Weights of a small mixture-of-experts language model, trained from scratch on English Wikipedia.
Size: 10 layers, width 256, vocabulary 6246.
Training: a variant of Muon for the experts, 919M tokens, 7013 steps.
Below are experts of layer 5 (counted from 0) of a mixture-of-experts language model. Rows are named router (the router's row for the expert), gate (a neuron's input weights, with its number), up (a neuron's input weights, with its number), down (a neuron's output weights, with its number) and show model dimensions 128-255. Each number is 500 + 25 x the weight over its row's rms, rounded and kept within 0 to 999. Numbers have three digits each.
After each expert's rows: a language model's description of what the expert responds to. This comes from a sample of Wikipedia text that the model never trained on.

# expert 1
router:457516456474508464512519518517540511493459440542502496508475507498466507492497484468538490532531521511512545491508509495521524461492497468511536497467494531511465473516488498474543515521452513513506514452495452503534495501486523471469508511461551504509500497485497503528502512512526480509486458465511475469529483482518443434496495525479507540477508498459487500528502495481488546512477
gate0:522451517483505529517545473484480474464534477515504501499499460505473503475530542520467480482513475464448518479514469497447545536515475516502458475487513495472519505486515508488510504461556492510479501510529519482517481529502489495502523535503458484477480490462492506522469522500517517522530530535454506474524523556502468500515498473502554442494474501477539482481475488495493508489468
up0:517443524482502522515553502497509475451518445538516527508467487497467504483527523500494475485466455495490519532514488450456535500497472507504480475526520510487521499487511488475487483488516494528495492504545517469525492531520531478498486536491471476466449526481497518518482547497509535504539520539506485476526542553488487474535464460476531472521473493499522507463458508474509483506467
down0:553481478486445481490467495506508514523506477550548506493525493530419461502448537514522536432492517519500465525494464513519480485514509505501480536474494517509515502501507531508509526513462498511509490520474503456533503504496482507531495512536489522532492487530478507521493542469480510511484470500453498484467479477508477523492486500445495553492510500518495486494524505510513487521535
Description: Numbers and counts

# expert 21
router:498508506559511504503495534511535466478512557530474481509455521459468502477466483500516514507481502509514458484544588511516497503484482494506433517557505524542515527520492520507509505510526563515554465519473497496505521490517536467491493507487543458497523468496502507519485484487470500509490481506517504478469517502475517497489462535472534465471516502508470505516485475459521541483496
gate0:483487516527554514434482503483478512444493509469498487469535464457482475553497494509522511508504476495489498494498535525517520491502484445503539492517498526529488465479527475460480506511505493534466491552499498511504467497520493491522481540536512518521465481514462491507484553463503520538528538483480479463480481498472517498498489486501493490475478483473494523493489542465564470539498
up0:522504532537533524448468546494495551445470502477507476502516469484475466550478483506530498490495487470494517495491486513524489471515486475521529488505488503544486472508535477454478497528520489486480484558486492503488471480536479494559464493522547480526504490507482481502508557466469507508533541521491482490491464513476488488498475496504485513488486518468530532520503510437560485525480
down0:507459501447525519494492458501526540503468480492503474513532502494486508512471466475514542548525473520522506528501465536490470478508490504514500500503459534527524515522526480458451505513508514494468492483526488526494502492537480483499503528527443522523506513560489532455486500507492490466514486492507518500492463487525485463496515486513535514478475555520516538499495456478495519478511
Description: Section and table headers

# expert 37
router:487542485511517506527522506530519547512461465504486504465480510491470506490478521494490537512469548492505522496501511478533542492463493479488473497542494499498500484515504541517524459522470485531535476519517507466498518479487514485481476481494521521488474493529501495467500547533493520520490481495500494477479511470487453476489510452501503486504496508478500505510481485506523580481490
gate0:512501478504498526517532523524499468491523482532470464512496483511518507531501505449480496522528476506505509513479519510514511494478529499491529504518501470508523492500493457498475477469463544469487550470460486480464566537505446509495539504527490503510515545452493499464506509528507534513452481493503494480511449497526510505470543505525539539539534476461480505434519510558512564502510
up0:534473444529528519502494494526489466491523451508483470518496526492492517508488512456489475515503529507506473481482495515504520498472544495494516482543487459511508505511503484501492465473477531477493545493479483472481527551487480485495522490532457511490532530483452474451516489489522522466456505484501519488479473528545491480496500473523526544504502535476456514445515504527541546507488
down0:540488495465477517521524521538525462555477512469489511509523528463532495485473475486482511481537509501473526496468477436491504536481499492562501488518516489520494509506496521480522482470523484491486499528474528497487492547487505473530514536508483475485530471547456503524519530536484500513505512474499503494528466540474512491537512481468514520486514502496480516482444545522508505516498
Description: Mid-word syllable pieces

# expert 20
router:482544451489506496508497511564523495494499529555553509508514532461473502530480527507524502463504543496515518476506489497493449498468483477526515497502458547538502465468489509510505508480521547473521507516518515453490513546484495495500474488454521502499463520483501492486530545487528469460511525488527470502475492487465500460431493453467507489462500468502487548508457531516506481542438
gate0:502508496501491511565511495508536480500515518516493522499514495530496513486532543486520510473473492502496502507503506505495505507511514523504504481543543530510522536533481498527464502522447476526510507537501482522488524485474507474527464502498494489488500480460508515528498531479502530516511498506502538493538508501522514487472529523497522505497528514535546523520475550489509486505485
up0:502487512513504548559479504528507453495482504521472541520517499486502541492520526531533521502475499508481525519523509490508500538500501481486503477514531520510505572521490503501486481509465437555538518542487493528495495498476496480527440509506494492479499499498526523533505509489505523511538456494504542481539504525522508492445510525489505466514514543490551524530482558486494487513505
down0:517449537484485486490445497515529499533489528523496556537449464504510503489548508508489531451509512498476467510472547500483569490481528522493503493509506527551495536491565507503503504494493527495495509482500522467517520491551505526487468477494487538454493541467526531566532484458502500506519500490454475483518479519456518512500492460533506563478516472517509511489486444481531506484487
Description: Title and credit starts

# expert 42
router:519505506511503469516486492520516472541455471512499485464461450512502492515489502480531508486444537506513511499488521554472500541493495505492488526540525511520488471499509496485526446470516493516552465448483469513508514479480506470467507517443495483510502479484533509465453501486543499503512468493560508454524509525468468456519511513444509474488516543465449538485498458513488528520505
gate0:493516487501515478518523493515510495459477469494467508497422490486480504514500499501486459498542529499515513546506487522456524507542500537511498497469496485491474491554543520471530519490460471533500509504490504507510506519482506512511513523470503499509472542506529496491471499530488496533462479535505518482467506523453473567515526519493470498493515457491501519476491497493474524510495
up0:499491502474486507500474482509533498476489478498489520519450474487467521487507495526493471482518519530525514529482507545494515503525525530522512493463476522504490525543504495478495534467477499500513492464502467526525509569487508510567531492458496523522472521496535474507477501505478485508435480549495508471476500518481452542506499541465480512485530461475524489501505502469471522523530
down0:518530479518513518507473495423486511501513531535497486479421467492508489484499500477473466512482533531482492498529522511490424509535542505523512522503506498482459498467509509551489490552504499504493491516481492517498547503489503518509495538486493518489490476486466490516467527524508511497493497489494522478514489502481490501509508495502523482476490478511491568428527521515483509513493
Description: Nationality and descriptors

# expert 41
router:498516527492552478517500488535485515449477484532534504489476487531475501470507464508456509512488505488512492437526506532502498476516465527469469477510515493519511515499520476481473449489468488489504479496494497479507491482468501429482539468486507469517491516521503502474477524561473484515533454532507512495484496519500522487467471529511538521473480477468458511511442502488522518535457
gate0:519467490467520501469478533462519504461477500471536514507479524542516536550462539473469446532505493497474483513462527505467498481495472478486512526490546466532522502459492522492503498534452574504502514486476478524519496495526556475521548539490476489487511521489480497487503522508490543496446509473481478565541501539511521499479531507507502482493472501500496483489543518465511529523462
up0:485430519482567498462495575490499487503483500469494493476498509540475526523477552483451468513529472470487490471477525548462510496488484477499519528451530484517515528503493506496552484541478575462500537532514491558533498511502496501532563525504484464474493534492469515545489526516475514520440492477491504529525500512504516507488531500505475506517472464530513480489521511487465494502482
down0:488530501515483482463519508505497526504484510492501454533534510493494434491445544487509507506502534488502471517487460505513501531441504468435515472462512440467521493530461495507492535451451528480485505523538518482533512460509477475498528538489507490472471508524498459495505485490495483505493465489527499495470522503493483501486542506477500463467504489502511520475492547538554504516551
Description: Name-final suffixes

# expert 33
router:475506489497532473530516534493512514477517499499454468492497464504519504515521481488518509460493515484529515459509513498497479498458521517500492534509508471497454525497537513484484495497524496448496450475483483468526515520434536476497489504515483490544502505488498489463487526497571510467472494540473499493518467520485526489500520525482501444495495460488523515522455427473534514461506
gate0:499520532491522558545472534466494484514516507502483477567469534555484538479487474473502507536506501478454492499517518495471551499488457519538471501531506470533446536498536486507462537489564472514481488485531522482471506478483500531453487497500510470499488530457530509500465517491532532493500525540496497467462514493505539501494512476492551526488508517456479507473510498512508507533515
up0:495525499499513546517495515470515490467501520497466464547470519528517500473498471465490499531504517472442509482499549491481504470491468491523491495541498483535487537471538448502490513461576487502487510479519511477508537472477518534464518509486515458474514518473529501517497524514520496506504527527554514461492514505505559521516473481479536525463507481470461494450478501513501514542516
down0:493498489501479523459530514497503526536506505525470504494536493449471492549491567515513517525470518519511486487476496528494490521531527510505516518474503518524494524530489489477488486483516487478477454520512514541478487519507470464460561528494498460554477521560506548514492515482509530512488488501504518504481505472511527484497513513498538483528486512492506509508520524478505481483488
Description: Table cell separators

# expert 29
router:463535536488531500528506508501469492522482500519525504485438529510493475469496510468496501470495513499516518500528504500494481502501488532488514489507484513558454489472527526464498469514465488500523512484445481471527525501474496448487483497501532498500511529480489527473463510507528496512530487504509523521470541481517505481437512536515513485459537515491494557495485484457495524522492
gate0:508490535464469456533556508518478469547506509499467550482440448457504511511527491487484508504488431475550479482538462523502541495515501506500512486497497481510493521480515509494524564506475506459482497547512509474521472490503514504496465515495460506506533511471512501483485527493505515448540520491511526552456502561484521480538516501542504529479495522484511522488499402504469502511478
up0:472500546495489490504516490507458473488526507548444518456484424485522508497547530464493514491536471505496494477503485520535533488469520515487496490478476488468481525501499505512512543486514531436530481518490522460525508487517518497492479517514508541529554488469505516504497515471500519502537526532500487592472501529459472493498501544541545544480491503483505482500492490522482497538473
down0:499488491465530504487533499477518550439513518473546506530494554487521470548485478493520490494477508536533497495468527501503497525496474469509489498504499515501536483538523525498493491450505498509487489479522480481511484544471483479510528509485515470511489528506508501453487491497467487518495459505547524465548512507496519522486473458500557493531531509523485501486496526502515494494469
Description: Abstract noun endings

# expert 32
router:481556519481507498506521492530517485526439435490488479506481521493503494467523531435499523544504544475523510478510505503485489524439494495460512507480451515514537451466476505457537524507524521498496532474543482530492511482467503492446465511486508475487519511450500502490453529500539461457495486489523485473503482566506483453496520503474494443525510472523501488524534497527512538506484
gate0:484465507505517501496480482521488501502497520477510474475489495528506467499526469431548520504501440496496523459479450515521497497472455508560485518537495516502508524478507509497514529507551524507557482485479499501482530509510490489501462479534511437543512504522478509538491501505479532511538460510503503481493496536468519548498502457494443471494439501497474535479508509493495526431513
up0:491458509526519477509489494523483478510514535483493481476502494505518514495502485454533501493495442492476516462486480514531498502484461527548470519542518529476487504477479518517534527527548501522553501476458496492531531502522466505506472471519551441526513527510508530554472501512466542495515507473512512472503507514461484533471482468495424491503438524477475533486528532475518537452553
down0:460487496495469504494476511528490532490511505511513482499509504495501489491470500511486528483464498488520510501494500563511505473487539474483512467488480498469463528483527466543520506523478514498477453515522492530502478474487518473546532505528537524506469449506485485457549481519482493471475441539428474497473492484471499475471484499478507526496522484486496506481460499483509477524549
Description: Locative prepositions

# expert 36
router:432501502530496456517477511498512526489525520506465470474476500453536496467507518494489523478497535503518549467488527532446483507517492493508503484475486479535477469494537511510493469467464528502485509492546522510531534498475502492518457533507504488488509500501517513535529493495560489472473529503502512502452523486461535462502477477490529506487460503493512503494505482504518568509507
gate0:477491522538489486482504471494493497527510526489560503473551473515454491486504522496474543550500501481533456434522486486482476484514510475493485496415523458528521535467469549490489521522495474463495517492508535511471489541528493549472457495535485515472535504464521446552507484500517467488503487486471502506497513513503472515477536519530522482523523568509489510496490468503501493463497
up0:499507511534473499489527498479502504498507510489534505488528491485478498503501487481471569524507514479522456491525484472482482492489536505462491487437519465549502554448447532514497512505486490480525518504518527504476487560529528529466464490532496469445514486454555471528511510516519451502522466489480504515484522536515527516477547507537528497519525532528484508508470483535525512463487
down0:474547513499536525508513514502457500462480483506521501562531517488504499526536506541485496498525521463530495490526544526493483534500501467460497483494496524487507487486491496479486515496529505486492515510474514514487497496514482529466524487446557495506501529473499481507475493511479449440495513522526510487519466495473456470517505564478541523500439535477519459525510518482537515504490
Description: Roads and compass directions

# expert 25
router:484489489508521494529505533544506531512487535481501503494497488507462443502502536456520506551480480533507479482498487556475514476503449508500478478490505523521524452494499537487523462494484475521512467485530470463511504513414477493489518458506485510530515461447532546504514515536502489463490489497500532505493517470487514462479482496511482486493489511484511501468469491487534476520470
gate0:485510483497450470461503491509530495478500502481504517494453519496481511470470495514498507530539436518521502527465461515450487493489452525551503546516448499515548477488532505566505490472490463488530531477537491487530501479493501478496492502496484464560495525500517493498515506487549555484503504461528461525522520511520490485514483515521540505452539483495481503479493499554512520501486
up0:478522499489430487463511524524530500474494501492494514523482540503499514477487492484527506527501463520513520516486461508476463482499450528506508537532448489520523473499510512533531485466477480489498508481584510471572522457480515498486508497489474468561526523501515503502491499491501541483476471432516471509516496501550486483504481492510520514455552518516500485509467488535503515481502
down0:477480482519472476505512535444523491469461494461559514531497516502450469471518534488436467522558526494518491535487478502524524475499493520506526539514473432471490551468516506470472513509518462530496528461484541488471472530519497506455490528493494539527526520532520488478517481506483496528491514512472441527510487521538504493526471471508505499503489496477495504449513473528504507468523
Description: Syllables in, u

# expert 43
router:483488504518489511497502529505485534465475521539513491478507520489491502454531509489529536471494547515522542482487495509480521502463531509526503546484468483511528489508498506510523463519494475481570481470442484467566536508500553488469517509499511473506526501490537492496434460481500475459521459533523500446478498483510529464503523466512492472501523461521485513481487540537521559478480
gate0:500500489505530517466518523488473461509498467515496524520533534478529507490501557536512466515518535515528492498518468475508480528500482493519484468489498465482541476451490500493481460525462480488496466509471540492530527525497543489519538514482514497540520498482517524469509547536481480470520454503494483501507554484509527482465493536563516481501460487548514503505536514509472516502483
up0:509493495519514475465533486500453490522468486520511536518525517478522561505517530515519474502512516524531479473483458508507478537523465529513458482495480446500527465478506491488459470509462508500502468528467514485521540490480537494553535543465526495540499506506482525475514559468460488491482485491505470504507550499503533473464496514571504476520477488515509513499558520492487501541478
down0:548473505494530458455485537477522507529489473471515528442492559458489516488507483511509527515530520508532523469462519525515527552497510507512501517485558512505518513507541497499488502505502490504527475535522523512524466468486488520510484496505475503512481503500498505545475525483519465529523547536532500533483487505513497499562449469545474530493485470456506488506539491530512508502486
Description: Clause connectives

# expert 5
router:493503474525546456506485530528491515460425501524481473510491501474495541467504484491480522486519502508498515479491489498484511499532488505570459450522507500521503488465526488484495493492514511492507520499485440477517509483450539495452481467499530504506534529499495540490501478500541499526516468515535537515499501493476520460492521512519548503517489541549485563511467443504509547459465
gate0:472487502513524506528463490525517508497556538527460503479511500478495496491537487481514498519518518506482523511501491463523440532513494485498490510469472520503506494489468515551508507491532485506483535529471507459537514517498485558502507467496502480494503522457467516509477496513489507489551485490480526529511516510521479500510503494481500527471557553514487483485535503497575506520517
up0:491480499531512505534451498531514524545534484528475506480495502481501474492532500472511519518517523486446542527494500454510475544549490492481501472500468516485467483505486497522520552496493473490476528534502480501542515486510480522471503471488508516509498496500452503506455496511527530500535491478488475493556493485515461513460499487483482528473558590519466486490515484483540487507507
down0:552512502498493438514500516464551516524474494512483485465530475486501497481488498482493514503506489485529515547487474531536545478469471466508526493543555487495526496493507490504476501466494517500487483493496537500484485522538506517508467515505498546526504484520481479505521470484498482526474549507481499486497518467493471501491479504519496458486516477529498486437497470503476552487512
Description: Transliterated name syllables

# expert 11
router:516518465520537454524471503496518491458510536542539463523488475475524483454503491478549552501497513482564515488503500534456536480515468470500521481503492508520454472484494483480523485475479506500495540490481487480517489543494507488545448517510497458519510478490494550551489500505493470513500502464478496475524498496505545456510457534470497470516537497487460532496512487528485498534473
gate0:532538527521478520494480532454490512528474462469502513469509501551535501536515499494527479454495532493528458455479507520521480523532458521513496485478486496502499491522498472474509486530495515482481496543519501489506477494492431494542511473527472471515538528519524505541493518548500533467547463417482499506468533479469487491515465512483472508507467503528523512499496512523512490507542
up0:553530514539498515485491517465515503517501488475485532472499473564536485501506504496523463486512506512514486493513491492470519517507470555544480481444469473485495461539485496460520506545484517504506456509538508510513493480463439490535513510508468490547517557516490542489517499552494502500514463442471497484455538510471496505521507523473484505515487499494499514475499505512569492517543
down0:477486518499486495549495500496501524454482531503547486505522552506461467530520489497500524475504532466503526513494482448497493521506503490514550497503534487495494532514523477533484557558493523466526519522494469490507466439484508464575512523493491479490495488471472508494489482568463510496513520508505537504462464518474526507533486507549516454487516536500498518551508492527510476446510
Description: Uppercase acronym pieces

# expert 16
router:493512513500559510556538535506477466492478471489517496513492470505488450498482528441467509479433484498513503488509505508469490474504518539513489518538486520513477496521485495465483464505504504507499483498511472516498551479511481478498481531495542463481476513506529501478459530531492457502535458500523484499499484488509468520509494501501493432451561504486542510462464470443504549534466
gate0:498478463477521507491524512505480539545479461513491461469534513511526510468518497497519498477497469473516491518515512493482509498522475499487498480521479531518541502522494466502469491457513504498469515466567451514525514512480473475536488463493526522503530472520480485497483508482486529494526540476488492486488502479512491522495535448445508519497533484471490534463492511508505479515498
up0:483466475477545507511521541482508560495459504507509477460507501479507503509535488514515502465491469478523523500529533481484523488519518493438498461505492509515542495494507465524466500473468493496500499521537485482499529511510465492510478487487567531511512464515487489499487492467490507522496504482477513460526530479500484536501538445485543499483513508502463524457510501524467506519495
down0:541496500507478487538489466480526490472546476526487500515525494497513503476532467482499505535496463512510484497475498504474475495500489510468517464439475481494467534510500472480504476521542489523446496511517531519497478548535524512479513464504508521493513477482526484558531498529491448485473467488567518495542536556492496534491514464538492516541467518510456522517515449523465504508494
Description: Abstract noun pieces

# expert 24
router:509537478470543505511513522513504503488477499531508472468467507487506486452515545454481518509507587551538505523547497492498537502502544493494514493497471535527541468473483479520555459484502476512560482490450439509477512492435476450521500486515487512519505489496525513546460503461540518492497474509494489497495524520486526488454540489524469501522499468532522513517490483476514505479519
gate0:511476462502552479509545490490451518494483531491511561483485471529537475484457465505537483491518479541513483508533488524512486461515517496518515490536454540503498520495473533522485517504534486471509523488538503523480520460501549477492491535496510510492520516521474492499569499542515511514507501503536473470504517534503551525516503512501493497506523489471565500511508454533520481528511
up0:517463528508552504514505515467450511467452507472506525452482472515507494490482476501527499499515480500544510501517482517514506472510519490519505545537447550495475498503502504496472506497529477497532506490509496497480534451477512495479466479482478514478504536512472484482547526489479461545472500449558454494526531527507519492506480509481488506457472518471561495476520487511511503503524
down0:479527508504496511511533506477511440529491532477494495510509517561463480429529555486508505511491497508503469502524501498544493530479499470499510474514499540444526510477498518546492553503512464478506499525515521498493524481542496475521498522516506464467505523512526476486476493548487522479526483494519483499506523484485499514506522515492497497492493508490472490498500536464490498504488
Description: Verb stem pieces

# expert 27
router:473510456513521473524510527506494496482497497542497479513506521483495486489505518459524500516541487476528504467464478522468465492528457543528500547490492500480503501503506514477529473488475524519486483483519493487525503493465563513480491467497509483566517481472513508473481493501566466522490506483505492507534505517488498483477446533494482447502513495500519535507500514551522486496519
gate0:502547509508480518534536528452516562527484512478484496502475501484526489486498479521540494512492474516470506507527498461466520495477465497533494514492474489485525556497478471497507495512502515515485494469537472474515491516480476501506541526527521475505526466513483490492507472496544527479552495516493455573498532532548498446471518494454471473504522489501483424507516482466525501437493
up0:498540506536495472500514540512522532542465513450471491518482509488530514508497462523503505478488519503479503479538501477473529478485467499579531525477477472514528534481464470493502493519534510525484523485544459443508501491494477502485525548501525468511537490480487489494510498484504520503519502524473462548521500533515490431450524482446485497518507458508507462520495482473503496471506
down0:500515508532529478524545502468472525486504468510504514493517504523511472477490482507457516527539520522464474496514497515493464490519529541499497480505559491495461490507533486497548546496561528537543475517525491520466492434487512575533513513506496482488527458495462456502513515531508528447555529498496485519504509497492481507484516485495516549488521511531523486508474471476517560487512
Description: Capital initials N, S, M

# expert 0
router:512535482542522461496520517525550521471504487481470479517497525499537492524534549491434513483500514501518512473529516541465511481450498464559503467477501480519494489464491499500482502465506549516509514485514476474472544468480473525480510478469496467502560497474497481472506548520495446459524479501493503502484489497491488487444493524480523502465528482510516522503478477479552499485494
gate0:517488510512484508501504512543514492484489537492470476490488519512487513491515488466462535486545496454483480516478531470479525509531529504506474490507489454488494456504508502454533511518477523459508509478505527509543525454523491472490476464518500492507547503454477508506480503527470430475521509522501486496504517524507499529433489466482474498474507488495532539504470497470515486536458
up0:544512497535489476521484516528502494496502562518467508471502460530512544487502493487428525493521482449475475498458514499481532530498493514489493475502517455515474453468476526494531527521464520465502550500522538494524501456511499479474474455527484510501542526446462536516488508498458442467518514513527473471520490517509475507473504499488457482486490493484484534505470504488504516537484
down0:521518553477546496514521519510528487467491485495520525521539470487482475495472497501486477513504499511513486530502538531516525444477500458443490525504522506510541452451491530478489503487505520520493536542494507567492469489523546527528502498482442507498450530497510516486470440533492487499529473533523479534504526512509473514490518518502514504464525485472483505516530459534516465519460
Description: Non-English script bytes

# expert 46
router:470557470546513490510562510493495520468482478507523501518472501499482527467496462507492514509495510522537491461471513505527526491466460511495513475523499508521535476482491544463490503505509535494496460468462528498501515497503505499552522472502501475506502536488546556492472505507539490495549462501490495496483496503503457466494483494485473502478525510514505521477524532458480536518476
gate0:497472507486537503448528510446507521497513516533494506496507469504487475506471466520499475486467509491499527479488514487512457455540528494520503486526467456510493536540514485460524541494456496539487485485511546533530487490498495519488505539457462503511505479532500512490460546531524478502476493504469511577492527500516508505487472496493546487489543523417522521502491480522520497499468
up0:516499480502529519430498477477481552521507494513497485513484481525519480536483522513524470487499511473522533453499495506494474482486503490531528467515492475504480518500502446478500548462462517517514494488503537520504497482484498488502508549476485471524506485505484506448501491562547499503488514507476513511473544496510520532482468499450521520509533502455515517493465467520489496486482
down0:544490505460499519549512509513472488496468529509485421527515518522516516473465495484500489507500479508477502456512446475492498489507449506504500514468469517488492517528469493487509510537517480439539521514505479502482549510517450533485500494482529471526544505453488495533505490509504478533496509523528493467497486497507477448524488501483485501534487496537491474498514531499511474509504
Description: Biological Latin suffixes

# expert 40
router:469510489508491491489501495552506514500466507516507511462489485470447521444479499520472495466481546489530490474487528509506477518508471508501490502554485514554474508489495493476515489469468499525519496504517529474483502525481479473499471535489495498559510527467508505511507499482469506480532501500516498442467489509457542429473502479451482461459508523517500562488460474490476483482489
gate0:547507487514461517461510485536504547532483456497541451513499513526528484517446524458486484527469502524521492465580443492509475485530473510458492492467503497466438483493524488514485464524496500531519511524463475463479503506533477501455515513459537515470475506550469492506528503505533559551474486532480510511488510522458509477462504506463506498525493481504537493506523520524558467492498
up0:510477453537492538434519483545473553517520465488541496519501494540524485502481514468498486513459483528499482501576466514535458470502471505491521491484491486468463486510516487502455478519494504507503513522464489463495514503504461518479552490450540507471473468546456491514509497507537514544470453518497496516473484492506516477493489495482526453541483503512535489485485496509503478518494
down0:492479455513457459474530472449508515502549465487472511512419508455521480528525524512519483501549511501483524525520470484542503509529494493521488510516467471523435481490486495523498503499467544515442500517510514507475493511474490453496491482496485504515494473503483482447480494462495511480493490466477526492507482501517493511507481509507582505492483514508472512520512524504530517479503
Description: Media and entertainment words

# expert 3
router:521527530503503511526500516467530469491491500534496485506502513460494441480496488525500518520506517519527523487540528510508495564482475474527489483518479492544489485465515507496512494440455474468482462475458513508510461499492496498506523431472486516502527462433538496485501492492518497490472495479539534495538516481508513452464481495506491482487474475518488483520491528505515495498521
gate0:504490534493505499512562523509477525500471483566508522535484520524487512506516497481460484569543565505509518503508511496523471530481539488498449501507495499534520556510499498508478505535518525522531475521490538532491507511517510525502517474449506493514521510492446539512492497486502498518534503491541513485524461504481541484512477547465545491511458489524558500499511472495507506442501
up0:534472510514511464499531505531466520525492510569556495505496538487509526495516490498481470548510538526502510536557512479538491523504517490473460508516469498524504536512505528508472475533519510526552473515490565512475537518551516505516516486465489489514544520509466501535477507471471484494546502524539468497485471537495537498467461515482516507530459463505566472512509497510535506456507
down0:520500513519471526528441479487508520510486490481497422524512471522518433469487505521457488508494484538533524506506516493453534526461534513476513487501495469524494503457480489481505483513491493474479492490496540501445532545519504488511469542504478463495571501516515525489498523519504466489514479491498500511474476483491519511494487507490476524543485517470528539461517466531487520512503
Description: Name pieces after B/G

# expert 34
router:518513464505510483505489512470521501495462506530499492494493525468496489493517487511507529503487509471515465473489500509508505509488532559519471462499455492499519486499519489495515500475456511501519498525524513488502541518487509491541494505474518488498489548462502490492467480541496475494484531458536471465542523530494484513506486476510502474490520535489479555516479493498525518518496
gate0:564514533511490486524472474480515547545525494526494504482497476475532545531425500491494479492518539489510503520481489522538501488512480511454505525539494457515502512517512499490484504516464500477504533477494472461545490496527529544458541518501522545543526508521511494454490467516497488474530552478525520480484496495528512430535509543504470520497464472482494507526465521480496490475465
up0:499524538499456500513462511482491537525552500537499494503506490492509518524460507481519487523515497514546552540483467505543514486523478515494523533517466503529491497504491509522440507501485459474505536480504484470548511485489570488448541533527486515506519500538522498447478488515472522485523518462507514448499530488534511437551502531507470497488456500466492509530445527514495526502468
down0:480508501487474478435496537461510565560510505503516514507501509523494505540501511460503468484501500528489502533520502503498465470490527503493446522502527452508498538503488517479501500514453502476467489494522498478511461511487523518509496511492502473471543499538491522506500510515495497470462509502495488482474496524504476522479468521495451499468547484516531509531483496515501513481536
Description: Latinate and church word pieces

# expert 28
router:489552483511486460529495513539496491500518537521498490492467545497490517469534498424495479509483522508528548474493491521500484528448486514499512493479510485515473492456493466495507518492483493491506502502466498531502504450488573506483520503444503483525542539485492495492499508475500519475502513529525498523564482509516476485473530539469480506505471478462504510523442544456499518490455
gate0:523517524487487465483461451526551532487526506502483483461482504493446506572519539534573493502453547502495522505480499488429471467464490499537505527488489470515528486488504523488514486500477527509515498514493491504501487541504509512497500477485491534468525511481543495475503512466482451481536483526482523518544536501498511494497503477493470514500474529500519433478464504504498521472488
up0:472498523476500469488464463499575531484505504496459487495494529496414512579492533532557502526452524503507513523504512498437477462477483521513541505509508484490496482504499526467550487471492524480535536519521536530455474513465516489471514496498482548495513490493497506492472499484495458508528479500477508496536527489497535494486495457476489540505474507499542464450489480498509523472493
down0:513493495516515513476510462475502549463479504515489505467536512557533497489518486479460509541473491486551503466483484542488484484528492488501518503487526489522537488482516506508471528505515512503527480491470541529501495501566474497483504487544449518517503522505483498452498476477485493541489494550497496488461493576498492516516512494548486468521472499512482470508503551530471543489500
Description: Date ranges and parentheses

# expert 39
router:504469472524521481536529547483496504448537499484532486479520496503512518465491494473473509536506528526531471473482500499504547507450495472526498527482504521534497531487497478510440479439488525516500468529472481475546484489450513476515474469515490529538495551493507515481475504500531511499491458547523519507483473493494517485472471517452507512513492502497491519498526496498557478480498
gate0:521521504490513526495483474505523467472495492507547511492458473534511503509511490478544552466532495548560504494525487441534507542501462517431475522496503543478458510487485500493507465517537494463526502477503517511544501479468487453514496502511450493502483466493483470500520516518496515521501514525516497509495469505494559478501481444517510520502518484469479521478495550493504459481498
up0:527514492516486533523506491517513517475517515506493525536484489530495493506518508522565525484556474571553489464521480495523520499530475512440453543538495536473462516487485504498509461487551516473519512487512489508517486443479489475516516490501488487512470483503502470485535522506514502529500487525507519502508497508496535487491493469469527503489490478497528514485484505514497494477476
down0:465541510505526492519494520461534532463499519506485561496503490501513494515560443488518499493548481545520463512495507475458543501516505477494489526535514513459541518454484493536533478524511523433532479512476458480493506492449462465510490531491495488473535497495538517473483491541547479499506467459502454534515462507424509489475499494502508549449527508522526526474519500500491494515521
Description: Spanish-style name pieces

# expert 18
router:477520501519478503528495534504487493493551531511523480511513490500537505503499487504485483540474551502541483448499518504456516493474456500526467492491473522513486516494544496473506496489447531528532437463482536471492499462505517503473479492518508514513497491492497531518486484494527463486495505507504496470467480492500538476444459478509519508525539499499500501505464481462533532509481
gate0:557478466481502490548502490498519483509507447539487500541490505558522490472482521520499480444548462504519506507542517486518515487504510507492475475491490490520501484537507481481514476456523484497483479479484464482505478531485512501490505474484539528536478512478524543503478523521462502507496510541500478511499507502466512522489532488477512519479519476526531497537493448463504491522534
up0:521493465497471499533500454508533482537488428536499504530480513541485491491471519534526451489560457500496514476548509495520493477509518523509475494460488511510512485538516499508527469468478492515492481466508484487506484534499482523491528475458520531494499522500489545501469508535450501499489511542522492556538499509495532500459509514471501509510520491520532512506472467475488476507519
down0:509478490486489483488482486466494532543499478543497464494507506530520505486540514507500502482533500468501548506453483471513482530501458458515537476487527493523519533495543526462507480481519568508474515520510513466491524496487475486535506482532503521473500545471500502515511468493512514477509519525518468482478516498514532535456543463525488482485494561535475506491500527534531438561529
Description: Math and chemical notation